config.yaml
num_hidden_layers: 12
norm: "rmsnorm"
qk_norm: false
beta2: 0.95
warmup_steps: 225
Below are experts of layer 8 (counted from 0) of a mixture-of-experts language model. Rows are named router (the router's row for the expert), gate (a neuron's input weights, with its number), up (a neuron's input weights, with its number) and show model dimensions 0-127. Each number is 500 + 50 x the weight over its row's rms, rounded and kept within 0 to 999. Numbers have three digits each.
After each expert's rows: "mostly gets" lists some tokens that are sent to it at least half of the time. This comes from a sample of Wikipedia text that the model never trained on.

# expert 27
router:377508505446473486445575532459411497456433567484572510488510394452449515497545486594476478529646484430499421509531525462525509485457504511441520403514481520406538508476531554585503579505465528467555515480478487430538564395467432428480565390426588533517528554465542431504527513507485517463576517403433493510545506486560513590489550612430487459487424486605540621558445464443468524466521
gate0:455553475551547539560539566443538469645531476432475520455529488522555433443545514530478412491506562425565528473500469447521503364505458522506531499459411559574637499490503455503593496528524546415434526532569560498506416472510568464477479456476535604503540528542513447533497514611409524537491459530367525527419391543568507519579398500530527491586495468510476482606495488485535464570522
up0:520450531584490480533478484516631508481493500478447497526469567557523509464492546492507503549498485533433582540483414581355535451565492526428513537402462454525480503463458483513452458495543431453516506572521490515481533512517591565548511519552517511468423515568509547533474402484498491629550551580499584533443442469508466512513535441542571404515531437536607499450601579622517542526420
mostly gets: " South", " San", " Ch", " St", " North", " Sh"

# expert 18
router:542433447561537482499442503558632490566566479576518503471556554562488458439560499510430523549429508400443518448437484513482530407445506421501515549564531546479564616506533453598578435476487504408451566438469532437424540525577525496487505503484472471485578515488569523505497420425600472504526458549433611598418410529482504441565494528619583473387468601458429509496511487468505545498519
gate0:443519490510570494465483443520491629573485529508458478479515458561499484454602500457467446514549491389447503448484537536490636506529443440499496457554496495438598543447494491540541536538496555506528394599510506633463412511503527539481516484523514430545473482547455488426426449539502437457496424588550472468556553458507493438540530513534482475479513511528415586498517406498528602444493
up0:428542516449538499514524484498462454511484482487559570547487527502470543570491549520483454469584495575473661516530507451484463579574484562452431494368441475448491422549461571427503390485498490534516468557578513494487496517490523539521513447522494462461357547501487473446521531554473526519412424472481475444548485452509497574481529446459547569515517472485514489565458465435526413590477
mostly gets: " became", " As", " un", " than", " Dr", " become"

# expert 13
router:480499478601511430543475488464625460491555575539402506475542459502470594532506473452518461511466486569559596521583430607500595484500373565450519589513509462505394537510449517563514476575517463406491556452562524461482523453501585550508457449470477504446491596487506553439432599485510622472539495526434495460561505449562496419472437522527540498497537535499462526485458509490490521472451
gate0:572567480491548459453474546498511513553404513531476544438485534494496502584431568514524502486479545550491559461587370466422507507508427558549500598541493467480401479509411562567429497509510438520424555487474559483504500497520519590541478501508426521419435577526504520430444460419518501435521429418495432461514538471631443425507537502407361481548562465497523442517483542619602535514507
up0:487484545462546533502521425509427580453546494481591503593494486559485467441407429480530559492487462529540489512473575519458468543507557475546539515535482505455554503463620472539619533477422586461437497533522403567632496496461462490426548571480497511539454387429488498511601493576473488500492527549503582499480414480473516490559453407424458563396502502436496554449450510437459479432558
mostly gets: " c", " un", " co", " what", "-c", "|---|---|---|---|---|\n"

# expert 5
router:451454545512436430470434535468544458478625489603472455463539481406477459446570523470579465463450633495546497518535503592439553511496527476535547423571572450456411500607491438551483432501574497535399561469512434605477478504458589457473422534490486484497553525485518574498474502483655535566422444586473555577477509505591521443475440533462462405444453585455399498537505497451439435456527
gate0:567435498419581518526477450528514595541555534481477536442574451560534484434615427462442506494445519472606464529492521543486526531524541480459480500510527527494539652540498476493597534530483559527442522442469426431469549460478467542485519526597438520492573453507491615570390481440504458529434440528367526551417510550534549533585527523559513438394510523566529477435554503613502503459598
up0:583512570495509478556570574491560499529549579559562540526551518544497484570450452538463446480514514564485545505470486544495564460474510457422500536395538507519512483446416483555559530491496503477471525334516511521466455567504468494543515473564497521383549495530477492477521497480548521602484558486470652467555524436480514532452545627508532534460548508603534511527492505463452523489446
mostly gets: "The", " became", " It", " who", " was", " that"

# expert 11
router:483488532573473435480462457453638486540536522455531472349500498582527575480496441472551506489544463547567528450365473489513507522572529461489562474606528602478540502560544444567595521572453556383442639528522515452601406433485451428437554566560574523416458458637513510460527509501501511494557464507430548577487478543491467468442500392605449460478532528453501601568486480477578566507569
gate0:487489463574418452456490448528491530451461504499491507472519561490490555518494530492439607577504566529488534523457442444537498503619520392537511428529482618486563497501598468471556549559603570509498487495488424516436501558460485543512500528589479523481527508495530556508541499556555545465498460458581458516606431517479459438384547450527478526396558513530470534566463469488574541516551
up0:543534480540492470478597527489566477454524564514522588505500366571582587413585491458454407477379486468553529438565471514534489443508402494492480587505490499490510515467553445555390529570506558519395461521533448508573512535494563491498475389542393529468445481499436456387390528529554496550506573495442488496479544481580453451545471527452438435518515551462541506546487534457431443492489
mostly gets: "==\n\n", "′", "===\n\n", "/a", " ==\n\n", "°W"

# expert 34
router:488456444471422468528574428521382515500459458511437542577598502479472494510500489472417549702477507448419558423522533505525461471640487387421383495473416580422513545488391502471441442409476468565523497568480488475514551526504480551458512521476402397485503586418513472546506472525506417500512500506572468527524492443553576585547502465454602474540455427608492531496476427463545427569569
gate0:530439447432444506532458603566483571657519584471474529500488579510483449543442590432521597613463438502397521457489551551530483484549538498507520541506525514488561524522468501503462490471507468556526535478523488638477448555507443420475480444555464456547496394421512442490415444484457383414565535463533559543504531550533436464532444444463492409473424499443454606542498528491465546511478
up0:496489442582591449504467573336487504593406478553537521465436508509443525595477497493568552441504475525461620585461437496392374525488451502652544496505457510484437528438477482519468504590483480506520480508487479510474552474517510571481437559607494544549489458575453562549537536540504535596565532609581522529467522510441461477479547529478513562563499468448531443449521537617597522508525
mostly gets: " He", " She", "″N", " David", " Michael", " And"

# expert 17
router:446555500479532525505527503423420555490545494514480541567570508474524438507506488525511508497547548459472553495531511506539515482522456542515460462406504502465495510468448521517481469478390541422661456522460580409500564471474453480559526496513441550493440520482433373494407486551407463495476511430481366509540534454520542577571545538444573524520443378631487469461543583471476560484434
gate0:475486503604407402447498511514589553408533539520462452448490484401441524474482476414438506580366394464561442464616553497559597531499495456511523525480466544550549543471498500442499449495487485475483483471496431525564609526490517472511462446528571501427534476417578548478560509436556556524607427592534574539461512451457483469486547486478458435534497564467481539506504460582494537482595
up0:445521471457430525529539537437477552478570568520518490558534509491453543515461524480467426482489568554481485499452473418504511658529525425463482541418534514486515412456388489535519508471442490496553445483472497494528484519417465490537535446545550413521456466467486433498505440484500505462580482402617428432510561446449549476486505424404526520464532505553453573434488471508526357553550
mostly gets: " N", " K", " Al", " V", " Y", " San"